{"n_layer": 18, "d_model": 128, "n_experts": 128, "experts_per_token": 8, "d_expert": 32, "d_shared_expert": 64, "activation": "swiglu", "moe_layers": [2, 3, 4, 5, 6, 7, 8, 9, 10, 11, 12, 13, 14, 15, 16, 17], "router_score": "softmax", "normalize_top_k": true, "routed_scale": 1.0, "balance_loss": 0.00513, "balance_bias": false, "router_logit_norm": 2.0, "init_std_router": 0.0311, "lr_router": 0.000807, "vocab_size": 2048, "norm": "rmsnorm", "norm_eps": 1e-06, "tie_embeddings": "early", "optimizer": "muon_variant", "lr": 0.00912, "beta1": 0.93, "batch_tokens": [65536, 131072, 262144], "seq_len": 1024, "train_tokens": 616700000, "steps": 4062, "dataset": "wikipedia_en"}
Below are experts of layer 4 (counted from 0) of a mixture-of-experts language model. Rows are named router (the router's row for the expert), gate (a neuron's input weights, with its number), up (a neuron's input weights, with its number), down (a neuron's output weights, with its number) and show model dimensions 64-127. Each number is 500 + 50 x the weight over its row's rms, rounded and kept within 0 to 999. Numbers have three digits each.
Before each expert's rows: a language model's description of what the expert responds to. This comes from a sample of Wikipedia text that the model never trained on.

# expert 60
It responds to: Place and proper names. Capitalized proper-name words, mostly geographic: New, World, United, American, South, John, York, Australia, London.
router:447564432439507478466472512528549500533566465537428525517507460503613602438443436532461525481415492540401500461538498541551516552510452532551613522478586562540463544426459498480529563529403490
gate1:443471535554473454470455580518551534548408454496465577516547481496498595537499583499552439539463411604451524450463489576506461469431530444513474596508468521474486502549472599547449477490562450
up1:494444523408474473557505478516512488503443424478428520474615562537510470543582609489537468509498489561457531479532440568551422461561500474513462512460485449612504529512601613507506444412519474
down1:541510487459529483454406470470520593514525487571479476452585471534481458460524624459503508485495571427413501452578478576488502482588473460488514581522440524564525499475423629508530492490477480
gate2:564510462432481505486584467667597499548502462531434560525459507548483485501527484511452497412495558525490514524471447560513507477568509436592575394435473457399510465394476549551511443578611530
up2:442469522533504455548421550335382450516509544452552443539486566503479531453466536461482494559529490447458517406451557474512464540461479589419404646547461580575480552535542434486494539513441458
down2:385479519442466546485518589404465475369477593477503558478528441514513515635486459478553540609521426538438485595566438406523506524523533440521493505498472593500498504513457472546447507423503441
gate3:509561464503500439403453472459401535503485558518460566505543525450524524543474443487573535575457584470520505504471557447589545508493473407518546555509416483415554490547432391528447502490481446
up3:482443550579597496508570446521562542531487456462552519445544507544455479541484504551467436491536476542459579566537495509545510495461497520456517514495466492495455370399511547520573604526463498
down3:596554451553479502500493502531422605620633510538503477493555493577424596547555404532481509468564465463510513519493486527508509484518571491516419544508457523529559483497412505502470543474551525
gate4:475468503492553463470469405463533601512509535423481550542450489529615506555440409474453562546577532548538488534507508507445449478495514468549479499490460481468540627411545444482428453511537542
up4:563554522497494532564488613547481372466501474551506396449500516477415518438491526517567428442377504464467472457481547518503542542492515508451482507478532575488464404613431517499555490533480448
down4:492493485494506513476472570579542414497400435523556461531529535560476446485506514430534435565540436556495454551428529425497495428569420518397480496479511460447502416539568463536614538489563524
gate5:468533532543511572459517568482532601462488453503505490552552473536518472541462549447464484591475434420479461505503521445435564525523494470575569509574571519443493505571572517537512504549538569
up5:548507503472462427536519433532465396524529539525464564435455512455437556424525425531534525405487523565519533461525479537550440489443510541429473512459444472572496471450437489432501492456478436
down5:470499488515439506508521520537462497505442584574542556535571541490513482585511431482519527472507545618557453573524459531510484519467570488385386504504417430542530516520466524461376498420537487
gate6:542453379535506545535524384575559418497519590492520462539567507505501572555532515560578509477540535562505535409542550483456472562450482533470516545463530507400478487501493503485490484534523391
up6:534452545559540446475509474511510517415500505482570416531582583439460589507457459499489511449513443457466447487420505542440489502445473495527508456490504542433462462474518594532447581511562498
down6:434594509562446480415507455503483417391377465580614417533483469522555487552476497505526508473516490474549533433617481500481487445538525517485518520474636474462587370442443585522562513518481471
gate7:543581439455548483468536524596570566539490446459468487437542558557443516516480481499383524479495456408484431420453436525519546401503500507466496454416507434482543416506579579569508503469551502
up7:496489518487531506536511507587534543553588500554450565548443547535523475488461541593403574499431463392493584456553414431498549469477536519547518484445424477423458540462497521501483486415489586
down7:548623540548589533430522470486536482457495491503444581565507524480519540493424497592487471462502533513456547439441475534600549452421476552480519564476416539526449407446477539477551495453491384
gate8:462591498489499518480480462512520413511471539497487473448614561557523405482510505565529399489524495513490542487472550509506429518520530541435437508448536444524544552490515545551578437465490511
up8:482515529471533494447504512465574461616483531439514543513568472533609464499544437537558437450515480510587545562534560425441480423564532459439480568541494455556498483488536528478436432542433456
down8:456476523476446409478548693441450578437435528548583581454472483480459509582533566469523457450448476476565506477514503539474464422506511450460569456548459484484541470561582469517456475497515460
gate9:523513425499467456427518453407467504461543472459505410591555549477341506443527492504497485491516452463541509482364402494455427502573465530451514464469503495594539448507520448577536509488578565
up9:471498505426545464585399553565473499521519476486506488559517448619524546498469483535507485509434479545452479470536458480619582551520532516525553531567401492500466512479516543560409416569517564
down9:551444460551425521475394472579535494492476452460537574514554490471621487355415468463451451445452510491426575413488514517568502452424494486411525562476440531536450558479529586590513506447512475
gate10:512513459442393493483605503523499422511532458422518468521506549524438485610415500435560503489570419461462505543514553476494554448455584473548481517507519474511396535428443550455475603551514577
up10:473521405498478418521528367597460417469491503457474435483562634483450489420524548526471519492469459490440485480480522491460488552391487445537577419545459475528488477414396557462504510472515497
down10:478548437488507430489529417499457575452411638453465513440484469511506521538500563439438494516566591522542450481562448572446501450493503558523449490556476565528554478434544604578497434483446492

# expert 46
It responds to: H and W initials. Initial H, W and h, w pieces starting words and names (Hayward, Western, widowed, harmony), and the pronouns her, she, plus possessive 's.
router:527485489493489499454434483455482414528449472502643460559556531502481567446443486433467514519500557508467474502525490512437489521525516518491543561562547451546454428565487504568604545520603600
gate1:552523455529531454464423443534578454464459556542517459525558525540547503528564538527453411470520530478563470525482445449433520525588546475553543434523520522546520581472508553383494366494527480
up1:534441544515539438478437508510598432504422532464500449577550557592583546520529539540439405490530530526566511488473450509476604525565543389507513474478481456582541577513466490380483442528552490
down1:490523542494545495490456501469462563419514546469548478483568504499494478411588589602477416561515526536520525489494362530428526505577615506537487490421456541556642546485610535470510428502529484
gate2:461479548540604581496486553523632434485436444466529530473509523409479508455526561485441518481513517522520551523469477490522561441580482426465585467511521468641552509570461404480457544450451634
up2:530562541553538592474536547415541521544485472559465506485540463562514523448584502497463552578542505615504507568430494525512523563455528451558554487517524403547491499560485413431456517421452576
down2:447561433456479497525509478558585517427417528562460447560486367571384538487533501557503519471541537554525507478446537482562469501475492432470553454428420577656555473464570473546503546426464466
gate3:472489553467532475513484513499511461410526558524360513490569501544523550484545538528494434574393444455437455445504451484461461401533437530455466574531478484524428486433460531414486481457500490
up3:406474506448644496550497556415553486434558485522447574529559515565568410530594503524491510548468415505490505468491422513505431413493460573575490538498494466504526540478448602516438484515515484
down3:466493496436437541486499466560517537489445559484488516489559501517448530508500536548511493565560461577484540396502463563472379548550527585521438542495419506430518410478484554626546467454420445
gate4:483619500520476519580407523445476441407548453444558539464463538464616458416437560524412431587542470414416517540569488469478452611518454473499491475495522562518504557458539517427441484466466453
up4:465374530458508462480598512572517551579441525592459464478548450506395528544574513538554562433477561602587442490386566534439547380469530533466518569505428409499527471564462476543541475502563493
down4:457569471561463510398471498478461438452482496404492570436480465501475494472577427449482607448527510468520557541468547486548545512541519527465593513483526600617436500612397464544504475543488537
gate5:507510496496533469449579594514438433393569530378471557538443582444458501471412500548500446472547446442377598420477495480584526468526521439438475500482490536408472540390482458493463521491470433
up5:588559521568465457474466523453454487463564487508546563495399596492481527527548496521576521435443506548495493448497576507563488430532560528476512516451452516454480504511371473572546474511491437
down5:481553450498561429441517472541555446463478468544491552472484563625459566465538520586445576487465441431412606446447527570541580437509473428614547522530516492551441558534430557530489490477557503
gate6:451491390479454474456494500492446449457431528566447467494452520501514460395481526511530498389489508611569512436500517525530537505497516480456488622533494514508389490565599521515379425539556505
up6:548488568536477488501550481475527540545602520452559474491537509490514570628483484501507480571481455456441444579516549509437479504520523552471491426459511436504559485482321494510598554469473450
down6:561419475560591556528510521607551565466524489414512584557500514479540430471581552460525580596498485470528608468487477451459552467514448503465474475433505569459542542460565390373486545481346443
gate7:453526487451467460484533503592474510545481545517434631604550541566625541475501487504470424532547534506488383446553515527584562493468562525495489509563582575438513428388520441526573519537444565
up7:506493513558483472522461465388610455518505485449547452476421470438430458533489506510478516499435486510505610446486492438403452573521444501471532520452443444559545590617528525447437449412519494
down7:437455479606448514478405424455498519462600468531543553498502512418529505519499546551515482455525469520488544474499507530479503548514445543565452456528434470502537441540528554403487642471515615
gate8:616497458542533547436498387449543540536486441466560549482482455468475533492543517462463509448429551544505476574434488530405517564575497477485486500521528493405490490484496511480385496543538546
up8:405514545464479460564484628564461470455519550544453461505551537501555415512488489557547528567583457483511535378586475512599502456451516490547530532458458503581503528483484543543596524466444446
down8:376458474532614438457429565420517571500523465494511520477563552544562494455518566487532493531571504554465565523477451473541554561573469446485484537515482543487472470507475507517505463479449457
gate9:468448558608538462546568479510548496495487426446444533535404482484590478549526456481542529537469497445436570527421439525490524444436444467493374500524513511500554520473480486578632526475482510
up9:440528557511488430476511511388620452419430487567539447532528462514503509501497416571556680461445595514526521432592500468534490562446487435518560443527438473567595497577481490530514524440437440
down9:438387529570499467467508524489480539497537538521503539484490495461533476474538554470444481542516451502525612443495524484521414480538442542521498508362561518459457491506512636445492580518489532
gate10:511489503573479527511571466543521472437537417484479506528425478397601499555428400468512564491553467564520511481466514447458433508544491532494506478489496592436591453564460459462503526418388486
up10:474569497572529500591628495516533483469443439467463508579388485471528572516486409481538509469588458575440527463417475435542450536478503525518483499511515575439605498536428413492499483478441521
down10:485494565611446592489617448526510468430429493530429415455434538469549519508515395501469479435538471591491403533445448406590454565517490560549435498428520534483539465541451539478466556576483535

# expert 63
It responds to: Letter h mid-word. The letter h inside compounds such as powerhouse, threshold, gatehouse, km/h, plus other middle pieces in infobox and table text.
router:605513585437500410524497560479487509528534563540497498482415554509557550470439489487545481527492548549532542450463533459487509539454607524546519449552522486466548500607482541428448505486529535
gate0:532495541533480470432546492458472581485505398445539510490500443490571507536479531547549435447417498564507480382488436546565477438548577536569478426514464508502397604436504501495498419534452587
up0:490433490521552554565522545385437396523476461429579497553521526459430531487506412424522502541461571519486539535521509492517501485491531482530555490489458497495434493591595543526425451574440458
down0:578486571566453510524561504521520502602527473475497391500462523548535593450423607523501427460478509432458503488529539503444496545602599435599388455471512548465484495413434472421506529455404477
gate1:426535435460570414507582508464560484585473565509470381431532470474486498519419421446548449474503429493609529501428478516498448369551503497404482595527477530604506511567494550503430511456455532
up1:539438406490554488563542425516482476524401616509497485581580556551504451598421505463597514619544511446484550475510501468457528562526489540474511467454463526508542480536560473575484520435543510
down1:423522460466655478466552525589530440528443420427478438442469564540508506506478498542552503566518449516634481577414416474509443535562492444480513585531471562490474411550580494462474475450530521
gate2:489555542487577447474448510476572521483480497402522491538486545571479560465475556480520446539466480505530454465488580495446621478595460475488509480567545574531505570490454475469461525451428517
up2:531594519477523470478453456499531501471470482489514492457425493445546410490469471498526489528471447528447508475568492557482597512542517501492495535406474529488508570558491511501490456451475614
down2:588568497448508521507573554490490490487415457431497517478510471498448578523459487563526517448487449412534427553557484434448537391533538526508507486511451493573434502536343486449451501609492494
gate3:484484462487440504451466581600349544474557477432472609503398612458484455439535583526498542548476452404359531414568524472493455461501513447455471516465492537564451508556549548590484430487487553
up3:419487469464504434497490561629434515427467479471509537558458493506558548494488547514521556591464534470421535409486584512499489456440495355530458534451483535535448503493475522547454437484438549
down3:480402455595440524557522492474543543463476509533388450415428475528473486495470548510536472435458487494448480513455462522517449496491402553560529540481539461443524481547374491440491407534501583
gate4:508532555511441521476526496551561494517456484465574555498444460403569433475533463507479394495536449543507484518478535526592512502568488508474568522545636513482575391425462507400500561482508481
up4:475569567512575468444534445559507454470507540561498494580444541522518541476458501497566494522458534508526474651501439481613614502514497377496497480433553518514482436486567514481546478484517454
down4:416456435531460429467553513496495581483473367545547539472527576611563501551474521551503537461515453543428431503470513445471486526466601549612415567543571531513522567444530481511505525508479554
gate5:500432419468458415505521452557566476419449529576567517471573549548490564619394522505494555533554558497489475553453450561536455410490528493435443491414546483503406506539473510514503428615588495
up5:459410379541517452561544447506558456460477513606556487501525579557455597548398552502496532527487544480559529605498443518484507501492510510467445435422525471535478485509447505446567409567565497
down5:496525569481504580479512481481508416470526533544454448544600547503482485471564505534476398474436544432612489401476574540414436498493550410498515444503460522527572477374477525498527491485514570
gate6:533485552449527509434543494567479493444465529492535490513547546524508559525510454479482458482535465531546505540498581501520484495501484560429435479520535524605471542495440536401438430483473552
up6:540532487453503440528485465475462559486499511486477469372456431512449482473486524566488517463508549441448468539456434473514475482550487464572516570543522429465525541480542500550561530448501474
down6:580513425500527540602442514533579493544523449578519421612568437529547488472488448465497536468463472418489527415482451533434470451531503540485494461528482519437588474482574528386560573539440570
gate7:492447536475483501470536526505476526449496550484480543548450541488442534510514495537523432491463530449503522515520485527542548454494393538545580578587516542531555531484525516522504454414465546
up7:510565571430494444553473512557510427444559469507437427486527503464514568555486435513507483417362522435431474519489536470567495559605527583548550577437448504439557437481470509447556453441514531
down7:496530525551584552551540481490516481453575548457441489613517537497446503467482479502484504507448397448588578482539530458425495561436447482520394516552568554578560520483501513509452584539452516
gate8:560518521476440538501593488575467529472527552425530444489505537600467521458467539538548546529506550457571478498460441439530472462508521562433489457510538498478430445504376380504482527461524431
up8:453551634523499475459438479413524523586594466487524491441550524538524503469501558460452540497473489545460464559617555459537471570453433469565529490505550485486471573436482533452536466511490447
down8:431479394563512599505495414584461548443489505529540531502574567504495397485547545506526496394513607476577456469475438520497510475438521504559432555515530464518511394500455418486485523482518566
gate9:464533519376482424540557631522460591481544506410515503451485435440548546576399484545551461489479455508433412557427565494510502485534509531475455558472491475400439465543479531559511505464547501
up9:479417565508544492458540434486531545461439447654506459570375547510479439528488475450448568491542467426513517437501465532424514466487520465515485474590455550537528414469489468465434536526504493
down9:470556511497490491461508566462535392488523571543490473455508438493544568425538503542533429486668561452488447493473439439388529544510475524460562443417523486428508567505465547463555552473574516

# expert 0
It responds to: Co/Mc word starts. Capitalized or lowercase word-opening pieces like Co, co, Mc, wh, plus the ampersand in R&B and A&R.
router:473509535410530533475421452487555491518501560492466508507572515562460514529490469487469620455474465506515451541488468552564525499578414534560570555474561493380479507380541548432455502446628402
gate0:547431422462485470556527521537579463495520506485523531490493518606589515544527429411431482518462395525493537602577607408530448548529552486499497436440570556492448490525391495493536484510485518
up0:465428431509497501516510576534468463457500540483483462523551483583544486458554443459470496512423451526470496582500552445472466532576480450489496383466532524513427550451428500529532490451489552
down0:476496636505515474547478464507571483469454500533533552498482484559480509445519452509490526443483520461506494488484517464583495490491477449545503449566599550543530550521510454504511514484528541
gate1:480471479514500588559511466539493453469544528429487453565507447436465488434550434595548499536522560544579579551483456536455467370402428489578539504470531498507476527493399475551460522527528448
up1:495551465630477500465498491510638492438448471504457521461508434466415561425543519486476520531594447465516478587479511459435438461520564462508509563495490502458569486563555577479493517509430390
down1:433528506595504451496502575495544508544465533417478475490487501579484444459443460489547519551568544533606514587477497473455444472454397560463523580500580515563505436556600478550536518465495551
gate2:481489413554401520530483484471560544545485565551470537452513484559484588506517590399477548533506529465519505572540518459506517481523596578468529542527474440475454593506471519475517377473489554
up2:527448420539437424504482485531517484492410515532449527514436510503577483592512555441477487463536487427386568475550532463504555461498537558498505529448503460513518636455520542507504504487517507
down2:495501462559493460469521467506499522521520477461416493474475443448474550445565537463440465549585461453411502608556452483502528541484630472547446497488521536500469580508565543515446598508389453
gate3:474520487493509548403545493465456504521517474458592531526475565459464480459496514513540479503479559501533514457528490541550488495527556649511549417421417570469438494456510450500587592465567440
up3:499516531545452541449515401460494518450504498481561478530486605495523499495483417509507484522454504441511501439446509494527461413547518597551487461418530533419426515476485414487536615409584496
down3:539518516588504550475544525468457537468527606498533562475483529503541472531393568563474616520455501530494574578600451534461473471501535495617494465477485470481519541379495504553419468551641525
gate4:531430457494531570535533515532450533571563481460483585522545502527517457499480513584559617473602602498550456572544534430481603475545459448450527567508442432591470480647487464479388536583476415
up4:470414462437523564487534508507462536598576578498460603414533542545488550453456525594473553528517524477507544548538512430451613559502540466559526614597506467551466498554526488511422517528550439
down4:469548496440401514433532429514596422437496571538565408549505573501443485475473529499552401516433545612489413536497506479582499544516507496492493534496570459542501453416417437500374526561570531
gate5:535447413362403490568505491519534535466587463494503502543540525525538551471437464514474539572503528541526545455465604544516452553461581523499479548511450468458504573466516424502580525503529531
up5:522503475495534499609509483488557527416529479527484537510573529573584552514458453606521536603494590544518587416543606547537514461477471464526514583486417535468451548492457487494597515491562535
down5:503400397555496408463467510520595585504468423514523474452448483555565453491580593529509535453488471457492558500583520473443540564539458491451495516496423548496584464448539473431534447507532474
gate6:584416430523544416561486451562515564460561437437490433619519519519513607501484505489535546510514525494492507489512495468505509480368511485563596489501477496442474578448539508558458624641443510
up6:432578558510477598431502565433489420525467569612552553397466418488485402520499547516450433450511498551514515515489546568563461500596509546482455519522506505536519489516423492520523372398512478
down6:474545442475516385577485557535442534527540592514517493503480489589573508546447448417545503561465577491486437522468456532466530438565572566481333460564504521543449523492480538499483446552513489
gate7:558558458531469515433512491487495590516503498424420455484496456505539494504444470491509464502528427503467475531516485603580406538489488542566497491480634574522494476507562404401507577569437481
up7:444442608494535455568541502468458408496563485509533539493488555533505441516552540477474517450519602468529532479452510459453571469527449481499514500555430392445520541521410572588538466460502529
down7:455456567515483460414508559506409498449486511466459376518462520487465443570454492436563473522506675478572458515517480504380415431497586442498473467554527423569475496567508481447466510548435476
gate8:505465489522445523451517558546599475488580472466557528462444513471476449497503461505524447483474432452535429562415461532464545423533413465319529465489412518499454549565526460518561488473474570
up8:532481489485474489483596536562550473450505497558575643513524413502478436570531477472477499443534433565509496514478502515536500545545446634441489526525525445442416516591584460549477472385469531
down8:505466478470462489472576371553575565513523615469514408520589506531548576440588592467460556551457493507510490461457465493505503581474559509442471497598412522543611510467460564469574488504578465
gate9:502529408495513585465480553566544495520567517527533472543538499498521467555614472426527481446523530479478554373582530520569602502516521521535483528416488607499474543533431492484456555482505556
up9:507573423492453507472474546564524514520548556510509492544500498530524551474679535467501472453478547548525521417557496550578548496507447508518471516439454582540485489499447506524464588496477560
down9:544521483538439557516488526523485513461518542463489493530450368541552523354463510560516444459567561507521447419552438603415513543572490406486538521507467508483540529470482485554434588450524531

# expert 4
It responds to: Short word-start fragments. Short opening pieces of words and names, such as v in case titles, de, gr in Undergraduate, Pellegrini, re, con.
router:509575503586487475547623612512487577545529567527457502501449563593477536520520487502425639543492445479470484473471523491511495523461466544486522482462404506519605468511486448467498459513375510
gate1:455392448526469463490457509556455462472428484611515454519498470507531529466538470518540559536495491498445564529469511460492513542506580473475495409385582514584565498491467460445505595481580422
up1:465548469510497578409439490436543518526554537496468503588519536560539464489459490370489499464443531489537540649502612571424469463504558392549473564470422467435446477508539594477449453513449456
down1:416440601476469438532441510545400474534546465553530521511504513527567415468527542573550508475606475407526557493575474475462441491478466415483503574519460508536469475504536483470497494492488512
gate2:506640495544417456467535442508554514494360425541468495504517469470355533399516522464461522530511589513520493585561567475477565463540497464458490534509463597471420497478478589492496555467417475
up2:552523481574450363489542411544521533421399503517499497447443521510431516482521524529455416548523688432502464599564476477532573469538479522465485503483506433513502459418513570469539567427513512
down2:485517467546546479449475574490545498602512560532549594486503394627572519525542462457505537521495461433514409541506448489505602486540506507482523590464412529534475478462486600490588490554424474
gate3:513521605569414572483499511514603447544490469511456458505441534623462564552396487566568570465462455457529548625543538525446447459422471511561534506365551440439479547487500624515520519497437454
up3:546572479499525498548502387492562603505468481558470413454587513491452435544563520536470489508537519441452499497469497542467542411560390380531611544520530474550471452493448540551450433476536517
down3:499528558433469422440451415554489549504502560497567478484519516577492509417547520472492557571547580449543470553599488604377522570465474591463426467525466475529499522474522524547475542569574502
gate4:544479532429466449489540528527468548477528527386530453592426580474576570519542478489480482544496543475475549446426537626445521515462496521419391441412504553558519489570423503545526505530488498
up4:481486596566569477419472467499449503419562436548536510460493526521429521519435418523566484547471477491434511387525636472522387508485492487450495503578524437494458485585507545477448529452472558
down4:469482495453448514589417513580537465516472550519590491493498590512497449497488445500521499433581560545525469516500527532422443495417471480520524615479436518505504475536573541584518463319528528
gate5:533468567396475620492481518486538540565512513537487477438446536552500539523508538574478452453521495497526590603481461488571476576512529538425597561556485440437581502542602417541367547456454522
up5:472495420485588392502529482558498455471517473561457528468530568488495540545453472435502424538534497486525522366487568499504516488482549478450448488369479561497527485451493486545520367454500469
down5:510504525460542513505560468549448522457588580417479548500471473416525498564457491464544533519458467500468568514517535552558511510337537455549505481499464479497454421487540512514586503539496556
gate6:458476479577570538566486506487512523544498469619390480513506500517405529569441548432499481545467508555472476438531480469467404539419489442555505560460482518426624540478519522552467511528556457
up6:444451505427538401433600529558503563516535547478451422425418558511458543507560521540435428424511445512485478401489470566503469438575536571478527474434494486510555424540497504483577507438492497
down6:414497502580462508602464473477460468520483527484622563411500501487639410481518443525471486500495561480481481466521506507525503506369529493487469418446580487528594568537428525432454494536537516
gate7:403444465541524451491591536591507562470474509404396554468595495493530423503449449592505419483489495494455510532538476514475428492470422441436535543571500490537487563519589451527510547536450516
up7:570532473449421444549421358504538445479469518513566507531452491454545579473459503547496495594508471397447522503542508507554612508512582559504437419428521468541550451453379460468567486552572551
down7:571419562433394544471537542535510464532556458553596516493539511488482582477492586498419500527459500472449448482549553520528469492552608572448552503485583454517476483541463518505542589543509595
gate8:531491447599611561489576515489579396424545496618530522497556428500423584484563482543447536544459475518471507512537549411429513542426508555486544491545522450521506518489503499526485478547521569
up8:475552593515420432469551519590467569538482559431474479402430462506546477470480555527480461426538575504566473503465433658559548471556546477522476502532523481503445516493500516523604459505430495
down8:439467565454491486556442492423513514634504562464412557447485520537477524557503534497458488490419387466481610485568461503460540516436439479577471486442431486608554418550552478457578456528576441
gate9:557513363439448546517565519504469498461537501468483560487523474454582498481523578513455481542455466521426374545552492474480501433505525585414470536489487379526561487596452508476531499445554548
up9:516534473432462512593469568426444554496580498373491525562533476519461446526502509481430490561543520538403461509461485516507421482468463609444461504537425466430577483616443484569588564529536558
down9:508465481538561501580493592520530573519438536488571489452537571445521516444518488502605522493561494484474416465578457515509510470510531458498529522544458547516496527569537532576490529556480576
gate10:460452590462419440428454549405461607557473609601559473473429517491480505512483439487430461582600471468550503512568480517551499425502558523458583546520444546408482470515574462452507473520557490
up10:434531528516474461437525520430497583487469590544589531417439514542468513495410444506479477548521433431560562478563522526573528488491544479495593496509443548386463453478508444462533467506505491
down10:530459595551449492480519517482522425528490607462494421505556447428480537513568506488503528597461512438465493476475487501623533512509541567561486574433522431556508427487533510495476551536546602

# expert 42
It responds to: R, s, b letters. Single initial letters R, r, s, b, N starting names and words, plus ul in Abdul and disambiguation pieces.
router:563522612430595489454457530513525530491411540453597536457465449535475484542506474443450520506546483493500414450415533500454460481434498420477433505561554449497510488626472514464466528547479460
gate0:503489501511519503485606434495382523518533575507533515484500442523576484475465572478512411501577549451526477420523498477469551575540515506523444351537513467468417488575457535483523430485542506
up0:530491479493452534427503486482388533525516547550416553485555407500497460436509529436580450584543489502454521409506496467467453532529563493518514315535516459524417489540524482456484477481563478
down0:545493442503406581541505438470590525514564546440486513488450552382491449433471630511512550471427541432612534536494534530450454551493511486458499459595471476435477407496552504506455458577491444
gate1:506571535490464505460460517509516599543500545476522456484471591430596609550481514513415549551497508528552488504519560560440483507500525521439539480472542531523500497554514588504529548471574478
up1:411526462568519458420489464464542531554477525454490427505504519459558618529580439508494524503473494554540532478525522509486545506500543488494530513425552482542519467526462601530492599439614465
down1:594458436558466502495482396466461504419412468547516535423505475508547487470493584435537515452500578482526419492502614536454502458495504508541486565566440483546611508550527499576402542524439535
gate2:504529448476548544465425550485509563563463379579508459440408470492548583514545423475453417395557588526603477552458535489547472618529468548509420580476487485500522486449376426537622533485465470
up2:460563634493484505525516501477469358515510608497476549570529443514496512510434502502621591546570469539420502534619464482482591459489439483541515448540496526387515512543508473484449447552542478
down2:496538491483527473482529449527569524476471436521565431572494421528517591507484412476430525523562476486505411520506443484456476567491468485446593558470529444430537483437569572539475448463459610
gate3:481486525558437560511485538526507477522440412491554519490490494443421471583454587484531520500471535562525510498497597510442488476452563485560395535519428499479424511469349438488424472577431423
up3:501538530485449481442447527568362530435407540441548454560543429483602443496444612479433554465437452537449473455540527465467446515455515505571475458490491513495447455520471526572545502520426429
down3:565512370594521669528516492400528597501494429472470460530477526522467519521461498470549540477519553490559610489454448555457576514634578593416462478534510526474509458535497503485462504494512494
gate4:428547482477524482581594457431485524501466509449517463392448390568483503539481581580498565502489468511588488551485564522504497395416446480540612537502421516487528532552530480474398383522540501
up4:599417502556446471424455613447546513508559442632518432530465531449487531471544508438506495520490525537458557501528454517558469648492551554580500442483502457537555446562462502529529533480520599
down4:587421451560521552479485534548521514492544478503635554479450474479516567453511544492536603468454492480460529435433475429478488500508405536497479363604587519488544570485557452440507501414525483
gate5:389500504598429504423513601390507447457501509468536485576491536474584506416503522494445647547509494397454575629499549553582485544453545550611562481530572491390501552505525453453501468506550350
up5:473442449491573441437561512447477576522514417555503447477501426441486487571484450548506398523539506463482590553530501438467598458591520433479592616491500442520559492562546497383386509525502492
down5:474429521466452531500523541517528526481573522478408587448461559446607487497389543562374466465500449429522438528466513447509552464511515558448529597581538477493494457523516550466486547486506536
gate6:545514547431511484458546600596405398502548508506488542530533506479501499506401503543502464495492445468536427507463473528558556509504489531470431545530489540419567589524495497457438524423397589
up6:529444386559469489419529455485561525485506489491469547576540495472516488543495443477486499558527539493400516541506500461547585559481573495513525485572520407558392527464407511472554498358525444
down6:621447486477409502494562536465469518493589456529443574472527471607513437541446535498590501515521505447469473556587490481448448497547554415560514590496452450561452396587487448473477420461492506
gate7:443447473507535477550398443527564632508485515500563502524424400475473495543532424584443494451520572479425510572509414542523568391623572536499450511540542494463490485509520490530455455521421520
up7:471426449451447539520437518451339532482453548453473496471423498460536469530476516534451426560536427565504478510436548534463479425549530522561410499473462452549600527515538490562493505499513475
down7:482440443527519524511511500485500487566517462504441523527539440464412503440434514431512413563485523498541518438409518481529466495553575614563517491548525539416434435490474455547376524535513494
gate8:409498506560473484534491472426541507495531483553518566598515463495500613494502557483512537415428515455522564401439466421469535529451468453499521514496551413668440582470480560524504489581459554
up8:419520491538436549556468511520518560453476499614531556617543482518517601474406524471559601474520479492493529514538487502549430480545446465501513462513562416548489605565431501446592570515518589
down8:535483521434467517480433548513417499521479603493525508429496516502481559471531451564545532526537467493568432506458565498437468520527462543524467473510531547515512517515557442454480561603432471
gate9:554468522560626420415504453555536544529442532383454395494480486482464444497536445490498505407452504518480565406488463580506532424503500402489482532524490569484535529478479473479554458435504466
up9:526439554624611470402613515492534481529463537549506455616470459491475523551471432483576518464494399482475579395473543495540463556519538414500427543446535488483539541586454480455451536490581472
down9:499444595525470525418557511524468553456356558530467583518577483465443476443561502503539559472552582532466578507553488499507507553515519505374540533521566527488489461546572445416538633505502505